{
  "num_hidden_layers": 14,
  "hidden_size": 384,
  "hidden_act": "geglu",
  "moe_layers": [1, 2, 3, 4, 5, 6, 7, 8, 9, 10, 11, 12, 13],
  "router_score": "sigmoid",
  "normalize_top_k": false,
  "balance_loss": 0.00726,
  "init_std_router": 0.0276,
  "norm_eps": 1e-05,
  "tie_word_embeddings": true,
  "optimizer": "soap_variant",
  "beta2": 0.99,
  "train_tokens": 332700000
}
Below are experts of layer 2 (counted from 0) of a mixture-of-experts language model. Rows are named router (the router's row for the expert), gate (a neuron's input weights, with its number), up (a neuron's input weights, with its number) and show model dimensions 96-191. Each number is 500 + 25 x the weight over its row's rms, rounded and kept within 0 to 999. Numbers have three digits each.
After each expert's rows: "comes after" lists some tokens at least twice as common just before its tokens as in all text; "mostly gets" lists some tokens that are sent to it at least half of the time. This comes from a sample of Wikipedia text that the model never trained on. Tokens count by the router's weight.

# expert 5
router:494517503446499517501497489450527512475481510479475476532485542538511500476526529452483523496515497510516540474539494517468502498508487460475501518518462512491513477485500529484472512487516517531465521565529498465510488482474470499488486521501477447511508448491487459482501504488504517476
gate2:515515477509449481500502468504472515556465512496521512491511537468514488479474538492487525516511508483509490502539474500501491492524530479432526498529489472540497522481494473515485505518484510491484511490456512484469484511555491538502497448476503516552494533516504579470510509517467493499
up2:531520534485451475507502453502485468550461495506521490461511521518525490474479554500503496494500497482508496515535485508494499529535513492484538499550530485541537506500507435488468512522474507479495493500479524515471505507529478527499484456496502500557485498521515529475493520517483502524
gate3:511476481491483506470470516506494460500562508498493447507512474473489481495514474495474482511514507488497549490470537479514516474490501508518492524508445498503509481473523519465484494465474506490498478537492493536502479543505448507531505550489525478488482490505541511504503492510498503494
up3:495454540462474492473491522517484511478536475441504508496514443509492485502514483487494496536495493470475519503508473496488560485519497508540512520509443478506518475477520551462481547478473514539508482537510484530507501517491466511553504533478490478485471493516503483482497488530502514496
gate4:486530467489511490511487533492497459473551477524464489521504463487468492495488497494450498513561508451489500491535488492498502486489512510552505451523497469497548486468492477478548531478523508519458489520470516504540532533482470511501482487482489508491488518530505455474458517524531545524
up4:499436468479507511517491468497522494526526551497502524454484543461562503515555475486539497475495495507473499509444501498500508494467464497476525528459500504523493503531475543512458471427484475486540523536525456502469484458514486525488553501481530467477522506474527489503510505445535474473
gate5:481481525497537514459541529501515518516514465485493516498510506504557463502544524529482498482463460458536524522491527493503509506514511496499459511481521477523507490494481485502513485482500539483464482453498515486500453525517532517492480487468493491489534499495500512478504468522485513496
up5:486505482498476471518425461495479491478487536522505492490508490490469523501472469495512499508554537542493464498521473527504499485517539507496531483532510521461491515483485531505482537501507521527539502546503469543498543489473492501548525482513512515466467478470483493515552525473547490508
gate6:489488514499520538457510498504443493535533465509470468544501515511447514508499512464499483519519540496503517472493524528508525502513542505501463495507477475495529502494485494530478545494448527456521521526483461464507477510496547496505497542530454513528538501506484491477557541510507477509
up6:517485465488482480556500493492516490460479545493526543469502478500559489505496490539490520471490476523495493535506480457496483496474476504476529509474540506528468516500503467470532480499534474532489487500521528529492530491511478508505502466464532493485480500498490491496432464488496519475
gate7:505515473502484491487471493514484452452449511468518468517498474547479493473539521520512477516474472529512509476467449524455542490472475455519495533517480463481493558492494506488486494524490505522512550530512529502517513593480532506471453492480491511472512479495479450509455505551492506524
up7:497490504506516539538487489523534450489502543517461468492495515480488513465502529509553546522513488531489508472521484475485540493489467504549501471496533493517469494465539498447531541505536488469494506486483487460498494485489470432484515480481493525506517504485489475497513504511478493528
comes after: " ", "°", "′", ".", " C", " c"
mostly gets: "or", "″W", "″E", " footballer", "History", "′"

# expert 15
router:576501540515481488520514520500471502499491533496469526483536526513503454462470522522447492503517481486497482494524513486520510481508509496483516506519471466488513512485505536465505513491492493507487515506540492501491531502495494483499558516511499517456483498495475506495456501511522497494
gate2:526538506540498501513570501486512488488512520460523487502501503501503511474496491481492500531497501519531506467511517497471491496460463538558529525489498470514516510473536566529503499519515472518486501527470556523505493500501487470480501492536498458487511504499483538507472482504474475487
up2:551496527467509538510462484490495514501459475555516489537538480480476489491470528534484466503482517521507471509459478501505529519488491492491495514504460518474519490555509472474449469500471513511574501519512511480486483427526473500487508496491520524494505520499502507516496536513474488480
gate3:548496585500533512521496478493493506506501451502509489531505501449482514510514556478482497488478477493489525481530477495509454478537516560481463488494499494489482502497513500452504459440513494521516530536532536452521527474527475537535472505498486555501449504528476450501509486477466515559
up3:469503435523515466484511515479512511520513501549505532450500486536485498521507497459512531508467527479491535498517468533503538479530516493515514521528497506519541509541523481509479505547539479525454459427464493525496475527512502507485552526570541502452515517544521520485515494498490469474
gate4:509535484463465498489448448550505484528497520471510486513519529485512503495479549487515473513524466494502534531532460486456508518492485530581526502489505508518509511468511476514517512556475521467483540482541516489479505500482463471515490499494515497450462506516501484506515513523476507511
up4:502480514541522489499563500460501535496510491519496510496483467553492503502499480505506543498483521523495464471473558528522503488498541512451470499516497506474479494518492517462511477457551484539524452487467491512514505505505514504489534488492500502537514483496529534523488484461495484501
gate5:480504525502491522542519445515498483447548522436461525486523479508471475550449517469482477502495484502449562470538509531485505493465515502532523516556516461537509487476476484518512480513532503518489505562480468498496472538491465522512517542485521468490481490523448530509498519497531465535
up5:568528459470491487499488522491496505496471494518488497525494542472531508451531494542513502519555510515538462555478502498531481519518477501506455498468501508461478514507526512510485495491482481508524488424525539509498527463502515509512443506508479500538533491480562485505461452481488530506
gate6:515497526537510537479516521510492513495511482521491500473523479491521507528528499500492504485513510467521481475503488484458515505457464519492470490486476518508478523485494486537464498525534520543533457471526499486528527456458479489537523490488515531477509470501501478506470512438506507546
up6:466486483454492482540494506479514492506503515515516508529493505496490495499487511498539525488510484542509519525501500524528460483565514483500518499527494462470515476526517501486496523482490515449482534525476540477488464505533524548468485523512499496517485517508517523467533510546506473453
gate7:505524530516485501537525537487541530487525520489501462483472474480493515505497470500485504456492482486514514522455468487545504494540495477515475491509509501531474546508492540485512477500522504500498521542534469490489520511468485508471527487475469489447501484493526510496531472503466478516
up7:506515528508486503503488473471533520530454490500513530503527499477485511511504509492512499466493482512493521493448461513563500492524543449522512492490573532536496508538531509520512476468505514522491498553500491461522514498486484499505498499488491484466448477492445516488503461542483509483
comes after: ")", "0", "1", " —", "2", "3"
mostly gets: " |", "==\n", " ==\n", "==\n\n", " ==\n\n", " ===\n\n"

# expert 4
router:484549548503520473498484492514470520523535512478484478486483472480535483451517518438531543526526485466516529465501525445482493506477507469483475453511499499493461532483533484468518480496479527516537524554512492481505495493485484517515481506493532529523517454530477498493519483476462488467
gate0:514503507489511496456525510474484445477521502495540481544490504481535494496523528498526499555520496473550510484415487484469485484512517467449510502507512497528497488537503504493521468546508516495502512515529461443475493436474499497499527530494490533531481474507469462530521492500496480532
up0:497499514514510506489560496464477437472544516505508479518493479465541503492509536499513486542510497442555503503428492500473505493501528510437507503518513501528503477517500494462537456525493525519515504503529445447490512452460507487494525489522512507495473511488487478510522488516487474533
gate1:467506544468515533499493508523532505486514521499487487500478534497531526483488454497563466446455507498552511497499490484471453502513514491510450479555527518498518534474565499468477488484490464507514467535533494451521464500509493515497482541517503475516525479540517507487510501489486504456
up1:482497525455511553507506514518543525487497524490477501499473535486531510467499463505535443470454504485538490484522486483478456510522515496527444483555514553499514543481553509456484493479487476514535470577508498469506460508504473508476490536530507488530508481536509523484516503477477490476
gate2:484525485515478504471495462480532503509479521528498538549484505527465491493476507499491478531463513536506530489495513497469476510508511519506478505516482507476502500506509461519501480509491545483530474521521528471566479475470531473467488505508511517481469483514525512526533537494456552525
up2:476478488472532509513522496503499469466510498492474516477535471505533549527485495486487471507505503494533495487507492523514507525463507512524557547483467491501510509482482527520487526479541488489503539466441480501467509517504525524489523502466458511528465497493524490439478490471528459490
gate3:481475507513501488513489490467446476480510503517575507523527496513490479510476495529488541502513509514528515472515528474528508510467502486496464477515530506485492520501454507529518522495479553483463459525500504491520506511509486456505535528474586524476517490509517486510492473477484487484
up3:498489493537533483499504498456466485531486507498538497500514491524493479469483517499482498535524511484514532472520492493531520485470524505511476482498515532489501502505460539494508494520491548470473481512498516495537490494505500432513531507473573517505546473507497513510499470483514528500
gate4:500477529486539518525500499488464469525446516517542524491488509505458481471465522436486479470453495517502515503466480506506539506493511495505450519468498470462520487483471537517491505506504506501489552476541470483495506571501471511468474516485459495523544495486501457481497487464547496452
up4:501510501496481494509503528494504499493563484502495500529541519498525499523530494582525484557528477450484502502546490480510443518509499494502515507547527526517526528484540459492466457464521497517454492503458499515516497481488507491509521515514551490480458518518521531457509533515451493546
gate5:511530522521491508534529463544473526517498506518489519496482557489452473481518513489477489537553484495528512525510506519515485480499516475440496518497522509473487486561513501451495525525484455514498457496513491483495477491502503504491494511513491508466482512525454439522493500508502488500
up5:492558522508494485528495475519489537521538480510497520490486528464461481496506491475482491542535481494490503502496495513500473469476508489468492515494525512509477486561503515456479542504481473509505470509520472515483494506481481507469497510506499512471497496519448456552505504511505485539
comes after: " |", "|", "-", " on", ":", " W"
mostly gets: " August", " May", " December", " June", " October", " April"

# expert 20
router:482509558513502474505527527458495513479476467484448510491489511464552485491482531532503517517463448507496475530532523502547490544548519489487538516539522518527524491543519528519529535518471505496511497496528497473511537510486519528560527493490483462480481483501475493495516483443521504515
gate0:552517445494486490517471524499521519505458529489460503457489503516562504505499482520491502536517534472530512481482493474530503474514561471505488537532489509507498527490486499451476487495474513521475547468540445528524510477539531521517478511509497469460438459515509551483499495497507492544
up0:438488537491483481495525502518492496501544479515545534522522517462452503489511490483514498469497497523491525526518499567488498570492445512469523460495534495517500464539486521524480493495521500480511513536459562464477480546455477486480492479474501530515536521483485442529499507518470506438
gate1:479518494518508514477494504453492508519512490446462494513515483505510524464497527534492466500538454509518505424494514471539490513483476465530462477489528501487464571495512520474469474506499464486489504433497483448496485532501450503522520515493522501514529526500535524515540525477539519545
up1:491504499513490550487499492497477540450491471468515529486465525501462488472513473512512507527533433505498497486519561513518456519489511497520504542459475505506465506515523486474557503546478506439465525466499530472498513515473466531490487528493539529478565499489540540541508510544503494515
gate2:509504517549523512476537511512537481468531535484493487482484514531499519538540525538504501484511544543480493504513506535491495491504520496483508493500499512475518540539450508502469508534509539473484498545464525513498523481524533524510509517511547508534441515517498466513505487506465528487
up2:496503482462491479522490512482464506514484471514490510528530474479501483441453477454489506495498477476529511493475495473486502497481494521509491513503497478551477461471541475518551508478488473514511489467533463486496474506476464488491493496505463474475571490518496519483490505490524453529
gate3:503512486500515510537484537478479500496478479462545456464492455490519493526541465500453502507444467536492510476475478491470499503489457526535492506471504529559527475498511490485508491512496489516446442500513473498504497494508483502529491519503538501517534524492552485537479539546536502504
up3:507499499534493482482531503489532481457531518542486530547480529513489538499495550484535477498539525492494525525507479489496506485519541489447485505506480497442479490501485484489505527504498497505529539517510509534514455511504494514478490500484449537470482485503462525440497444456492512474
gate4:510549542541518478515496475473514471517512509522496515469470473527508502459481522490510486484511519511488500435506519506492437518501508477484533479506481490478520489501519488494484509506475488504500463492476494503475510505492559486496531497508432515462499456479495421471504456442483455526
up4:484455446469479532482504484509494531497480505501519490535525523505485492540502483511496538523471466497538497552498474490512537488478493495522466528506529543520496522476496509507493513502512522473501526507515500520531487508494457485497473515472566466526508494532522558521481558576522537478
gate5:549486532480537456531476495479502502497535494544485523485559518452491527476478535533522531509483491523491476462508526514523472431552497524471509472490454522538488481479474515519489565467526526471494475518495462490492482491517552485486472467482503545487539508473505537520501519485454497502
up5:473490450513456546454527491525477499505477502464506484521459485538526476503508452452487486513521518472507539545470480473473539560465496500552508526510537479453508524510504501492509460523483484527491518500505537500492500520489450515486546520515489469531493469536472448478496465499533487492
comes after: " ", "–", ".", " (", "00", "10"
mostly gets: " C", " M", " m", "M", "0", "3"

# expert 23
router:535532469497515479480521520503457526462515496467475490531536448449535522533459479488496508529518470504512549512523500475450478483541492524490530532523537483465458487541498470489539549467469490491561504512515463491539474476478489481510531520482499504510455486539487496488461513518497525497
gate0:489527485518499505534508476519510529466492503562507520501508572502475536513470505485496549470517508486492551482526489497476519473542516486447481505473479496483530505519436501452531526519494514514471493513506489533474503545490515511468502485543527492510494499506530486509506510527483500539
up0:468504495504529480507473485535530512502541497516517528506499493477456506531474513473474564504507490533494501509465502502531519460536487464488509495482491489484525487516501496503498465516502529471470549499538502507509543487510489434465509483550518494488501501504500535476528500516466499479
gate1:518498514523483504518464503499458503505518435512498513490517514482504508541499498477494502481487480499513473521499523474531485470452522502496510514509493529518456472489537522508558515474459506527491506515498548463480508476508538439515532499464483510514446482534485509491472517483466490520
up1:532496508504451548490495506500502541516505505471509486515471515506520525507448488498510496495522506479494479474482522518471485492422528479527506520515437486496482485511529500525462493460516500487513490500468530473543493441495492535505491498500497466522502460485476472511464499463507484529
gate2:496515491519510532526507484542478508492476474480497436493497452507511495475480518483530507482475537528474550538482517492537497511514500515505530483566539515486485502497518437506529517467483536484540539506496496510531500511489526482489479479536501501529495512538555508483501487509468513535
up2:496505500455508478465501519472490493524512513506519548511509546486476506506505487508469509524525464466499440495541476517491509472500507493500504525474449540489521513517493534470469508506522466547460476483494523472457517482509508525537511537467525514486529470460484476519511479486525463480
gate3:504489500536486516430559520487533514502536482459494492492502501492525455477505497529507492514477502510508536456496496540515496495510508487530490495493523477518539520455468502489527538502513473467486512458492460488482513480496474484508511466540457510476494522540500491511492505491501481517
up3:493503509510524484550437494486497523472458504515514527507483497491493537539489496489501512528541509495538483547510520473496490514450496502489507491499416522474484482538530504481490460508508538491522490509477494497538462491501510495489488510473562483522495483438526487474499532443504516511
gate4:498460476481513476480483536547505518555462502530526495520550499521473497534500519466496480474490463478509487509505488528504515485523520502506543512504494481498528545535486526478508521519449509501515495520513482508420451524535512464457540500518489490511527500446509478498510500471496494516
up4:494525512469493487463469483514479523474452451496499510542554500524470538521499486469505495515509494495467493484535452474491493515508512513522430503497500491529491543517500464497477471514470528528457518547506476484478460512482519507468511477500471479500515464552476494506533488472520521504
gate5:476472512484512478498507486500508470484491486462516475492498517497511470500522451475533501488536528488509453492504483505504458482496494523539483524540513532502464464489523484516502478469501528490529509503502448509478530505489462511518550498508448517509522471534510478548554506533506489567
up5:494473515478497491491538502468510477473522495488484467481496501488485496530500467490510468469533529521498488482508491485506486493488532478509460538540521518513464458516517484496499479486491514503536524561484445511462521528493481497520528499514464495527491475572508481537519510505523520557
comes after: " the", " was", " a", " and", " to", " The"
mostly gets: " called", " set", " found", " studio", " guitar", " replaced"

# expert 10
router:488473503472505496496487477532469507496530501547524480504464488508479513479501507536474523483512464489514474501494549509492449541496470542453510488491518473512484485474482523492478525479490498506496526481517459480498542502467479548506496530536479492470499544468489479521524523465461475517
gate2:517476516448523472482516493511551465499490531485526553566490507505505470506549477481492479462528515500517491484508472494492514482478450555512478474488490517484470491529477505492522505493530499470533487485470451489535499536532500499510515480524484530537482506490440524497507505466509511453
up2:479497525508449470461531518510530522503527488500487544490479515494490499496519531513482485460473472500499496484525517520494530508505553482435479531501506496505485465489523495502526491455521525492477539527465468499445537535487510478482537510509488525497498564485551482487505471518485510465
gate3:517504534528484519511509530465498537501509513466486504516471528497486516497524503471487454490469499481496461438501566512539466520501504490537468471534500479490512518495479468498513459480532535480482492449514501510482517522530497533491530559500503516496507507445445500514519473462490476475
up3:481481471505524475504473478519475473508500488542532511512559490503518484502473514498520528518475494474524578535469431466468547476538487497451518478475478546509485502505522521519485508515477483530513501548500477463528485484497493490505476459490480509480496478525530501475473514520505528517
gate4:501470517495498524522470513530458504502514520506497532504474484482523508539487489550522484507488498501543500548510510541466472456469471467483488471509467512483547482556506503494533473546544478523525491473502459537531466503505487496505479513480534451497504461501493465521502473475539442500
up4:522514506520472471476539504463573490490473492505476495516512518502464512460471492480507543518517493496448501455508506483489519519515537539524539533475496498490452533452497519532495513498446502505480508514473507471493501513491493500498471482549475533474510494459511511475483526514447529529
gate5:505526480524478485528528535468500550514522468514476497523530481525480505491531486486489496514484520526450503484445514510468503520483517544495488514539501494488515451521510525503483533462486432492539477522508517557492517522464492569517501470487399501487515524478545515511480474494464486489
up5:515520476510469491513523544490497526527503477504478526504518478516498500492518479500476456498508513531473477482456506520475491476491491544499491525514483477476496496495507523512486559449466441506504478501503501548474516531454518569490493468478408472478527514484500541521478478517483477470
gate6:468492496509475517457505501489471453497548492511489496497526466460466482478486466485475458501489523534438499509537468510489500485524443500506518462523472495471511489486511441499470480503519521533477481472471484474491517525525471540517487489510543504469470496473490508495514505487447462514
up6:510484503502495507504516503489511502486455487533517504498486525521526480479473519483549514533506490534519508517509536508510473537513524498494467507467495488504469505484517523503532539517478469534521527495561528543457487476502553449492556467497519488471519489505544482495467522529561528491
gate7:496492469500533497496514518531532452553536465543511548490491501480471504496526510504550497500456437488509469521503489496490503456475493549477480481491512442533474487510510512493519448523479498547521479477494469508560507490519481478504513499484507509491486554531488504479511495484490528471
up7:479512484521476521511462473489504521494488508469518478525469496528506517501495468495451501519535534488491489484522528471514517516534501516530486504519507545470522491532523466459473533460505538470516465513506497481439496479494530499476489494538474540479496490507486532514494529535531481512
comes after: " the", "-", " of", " and", " a", ":"
mostly gets: " Dr", " Ind", " Dam", " Slov", " sq", "Ind"

# expert 21
router:579494546486489481507460483547482533482537481538487488480511493483488457472464498445466513497518493488504559470478502495491493540542464505497486520534449527502506485486511497451503496531515501519457529546486462511484472487515543516512530488538526480543450492521507480530533522469498444495
gate0:518505513542507455496478492498482491548505515514489499519482497544494531527490506523514509536492486526512492472523524470472482508542472486523528529525488547469473485491479490510491483452500494536516479535470451518497516546494531496485497459459470494525487507532545484509489584455455475497
up0:489460473466486492517555494488550507462466503545514467476491467476504519536523427518542471470480481505479560481518505492505494494481517514474432482497525522506488446499523497506491525501459512487479470449494490475486485489503503476475484498490527499494529526492528464509494431490511487462
gate1:525522533477474501480519542527515489511526534459529481536522449485486499493478485490517514480505505496449503499497527512515490503479480511506505490492464506537503484521500475515475493499524508534510521504494508457533539518516500521508533496490520502495508448526501478534515490558487502443
up1:549532495504502496468503472537492517497493524500474527542497480502506499493514475491508489495524530495538489503456517511549500513552479473527506510490463504463506483466465461500496508508525526516532504495495529492504494563516485518478469531500530494484499456488533497532514492505519530490
gate2:498506511475459495468476509479476499495507489525507499508527518494462511514473514464501469448516516510508481488473506488541490529522501470484531464521495519469497481511511492517541536513522509526517509496567509479496518445478519486484486507504466471522521519514523526526487502484486472534
up2:514476495493471520464486503501484495473517542507513491492511510490459502511494544489502456463505498539526495500478501502543504511524509450457529480510465535487497470504511500503541516532515498536507520505584498494494503465498507471492486522543485452566527507506494533521531493493503512498
gate3:512477482487514502520508479449470505503544485483516453491524510494473505529449543502492512509526519484508509482516485546537529463506496514509536515533495506512488542498503441443504491525506499460508490512491506478517508531495476518474506508511471536543472543491531454482531491463436478490
up3:484504493482488496519500496506525548491501513495526505490533514521491529470488501523465514513537542536557530502521503541496555491532469497554500448513481520523501504494470515467475522525459457535477492506490435461547511512548459513520436501487498503501468476519559516497490511446453520504
gate4:502556505497463497533489484554445524521488495509510535493498478447544538478450488479466459441502492497530548535520512497519510498537516490447522501509546492531529505554489513511522468595497528525490478510494515535547462474488512531532465457537536490532528521523513503536536504490476515479
up4:489456517497537503473486537484524480483500505521489479500519517538462461528521498540519529564502501502472470498471504496456491487475489498540476511491457534489483519439495484481459553447501472492490514501504506467465495506490477469476515555470505530465474474491459493468467485540523521471
gate5:501482510498431501522479471457467499494502542502469530537514508517488514464504458479533487471513528483473502520480464521459517530511503521476465513491523479522502523510454516574488529476470496495475541488513511505537522487466514509496524448497481499546521530503498483483513469545498475499
up5:472517501533547508494503529504517470496492481519542478472489465471527499509463503500480506521515449526504495469527538474574487498483532509504483484486502548519476488487517528478517472516513522489539475515496500518512477483498465523501468539501492498481494481491490520491483520482508530538
comes after: " R", " S", "R", "S", " M", " Sh"
mostly gets: "°N", " until", " since", " because", "erman", " how"

# expert 2
router:486467511486491477531526469475512492500507489503458499534499557459467430494477500487446515512506490534533490502512487512482476512532507482498503502494465483452492498527464491485530510499499506508514498504493491527502541525480494472485512510496486462510509492515526501515508487521482526485
gate0:526523508483533463489464532522516517518523511513452527529487540539503490471532458478519535488485525443535462471521523533521508482537505486469458513480467508514490516529517487493525468484475490543519525535479498554518503471549528477504484488552480502501489527467493499512513487518438452513
up0:472484472528460522502470464513500500487488502482565437499503449462488490536445546543486448513529470537506500536511512482462475505500509507488544491513501468473534488490474477495494514545465477456475458476521502459479520491460493520477493510458501524496532497555507490526488497516553503468
gate1:537506511488463459512503535510483530502530475498533491523472553483498529516515457501487475505480509494558491491531509485491502516481501511492491520481514486498491510541525509534495516529500552523524531474539493525484498473502498527519511510550504454528498528472512505505508497526498532474
up1:461503526497487525536514474487515485533485477487450495482487452504502483485483517461481537496495486526499505548455504545514513503509506459487501502540537534516521488465470473497514486493489488501513475558492509486507499536472511463491493458490487529468461480498512499471451514433480516471
gate2:494447485529508476467486476489506518533437481509463518512508485547485493502473516507510503518514502532490500434488479514488524514486479515528484498503503471440533510536530509506534537495522451496558515517482551485503487549494510453479511515463503520522488529475500480501458461497489498482
up2:502550525450484502519531525475483480472550497483540504468492503452505483475522506502483480487471498481535537539507528474514502482478513497480506521483503520539453496468457504501469463477468516502443495482535454507505482477528526565519466485529519512493469468540476531499520516512495498503
gate3:491500491480473479491545486500494495505458536508489467507512510525506468509494523487469515485500513503530470484513442558485513463491461455531495482521453541438458518496526500472527479498518510477496545486493526505556458499529498508515425492473499484483513562531532506496503544506501480505
up3:519506503481512524529515522529487508476478523494497522478488483520475518467525519510544495474526475512463458504479557494579538503519513511543509479508492472516460533483478514505515501488509492496568466558447478477483528469533449461507545519506470529510537518503503547485514535481445469534
gate4:483484491474525473502533490527481522515475495539524465544453506551489479545504482513470522496496474523500498490526516483486489467515509500525482476559504506497505517464447502492516472483521490532509521549485468544506480523496524496477493499481527511481499515489552518488494463533480470515
up4:501506510498533481496486468528504503496479509479492482453502519509557500485506532494484505521461505499489511476470476546526523505472530504501493574428486476524526522513519545511513487517489526491512529501488483469465489502478491477526514494479484520543486501566449481524483539519444494502
gate5:536512488540492476519525535526475517492500512533520520483468529486519506536527465495503465511491481498506522497566543520446485515517487483487521539490497544484502515525509521525500490508512504488509493496524492511468502492451464498498533516495483474505458503522456529484480488512547488542
up5:495484528517505500511464520505502501503511472552462446524533470500497486500500527494510503477499533501517543510505514511515552509478511513516505482529479547466477536507513478514492489515532490493482498545505543495520465518530527470483503463468508577538504478495485546492501524517495530554
comes after: ".", ".\n\n", ").", "==\n", "\n\n", ".\n"
mostly gets: " \"", "\"", " The", "The", "]", " '"

# expert 0
router:541480485512514499481536512533476461503565528520487532459487483483485488463476542490468501519500510478528506531487499457526503536532500567455510510500546475510521485538501494487498543502490466544517500494508476500482514499506553510512514505482490464526457493490524503463546537516495502465
gate2:459501523500523523515559493491524468530483528542519487483451515513484479470537506494481476516501490512495502488491508502528511492534481495497478489536547493488467508511467515500481484465515511517522486534498496559483505432494501484499477505495526505541494520516561521519470486516473483465
up2:551494486510513505496460469527504562469485469481502524517532494536530538507460509498548539455495504510498486525521501489466480486496535513531524516474484514517495541510508502478498510546508508475505517479481491502538520522543458522530494511524505494446496512499450506476499514477535458535
gate3:526547546530506478506503472487505492453529522456505498505546522454500483525449495554484512522520508459516491482503500506487512508539462479466503477469492498459511489543505518521509510509499497480543470556505533508545533535471495519516487496519454468478494516490487490504471533509560489451
up3:539524534527491495503486452499502481437516523488512482485500508445489494526475501545495520537525502470502506474515516539486535495518489493466479479496517491459507482535497517514527523496521497451543483533522544521533515547493509507528476488519475482458514521477500502506495531491540494479
gate4:502484498467491460500497529539500484496523467528581537465527521567540485457514513493521494486461508479465530548475528529506494571469539464508510515489514517503503496500516565494524502566482485498516470524436511520472510521494461516450528516468536473501491516514527514547472484514498486493
up4:485529498536483543517509485517481525493476506464436491500467494510493487558467478479523506536537483524514502508492509469489517483502454520532451528526488488478496499528467476489478509432533531439481512457558441504514536427507507501536512519503507476540526483469503525474478529501495498514
gate5:540506525500512493485482511516504495549496486508483500531477515500508477499506517512490469518502485468524489508479511477517547435463530489516493495457538487542517541486529466501476484525500483534476521490517491520479500542482550488491508493501514515503484464519462475488523462487530532494
up5:493509499525540514524555505503497479542498514537484523514486544533523452537544462484495479516493497502468469452480515483512454484476517507498501447538533459446483498514455488511495520563518540489535522509473537527539531447523469502505494513504517536481499500495527474511512473488519470505
gate6:501516484489481482515508504505502452532563512501513475531498491483490526450500540510512515516493498505502512503442492514540489513500471518506516522496538444534515476462480530494483484551508499504500525481487534498493536482531537475557491552498513470483506499506446530520502535474502508483
up6:501507524473523483531479502474522517511523445494499548487479535482456567457532517509519531525486515522488505494523487449501509491514512483494506493470473511531508514498462552506537534548522443467508529446502495503539484537476533488495509461526493497485515459506541482510528480496523473512
gate7:500537528506504510509510490472511500484507428473539547514522515483506525498529519504491547486531506496494536493526487525503483514490525516535493481489490540505505555545483500479489493500566522509493516498458509502502519485499471521461512484487514514473535510486481474472487514468468500540
up7:472480479534528492490487516488480505535484551533462493505491537520479495492488491562521485506480487537484469477491541499535513477507465545489529501460512521474459499472514530517532518484490491515534506489514518514492507504494515455538518517477484476489490479481449523488495490549482478536
comes after: " T", " t", " D", "T", " d", "t"
mostly gets: "end", "ency", " general", "ud", "ent", " Force"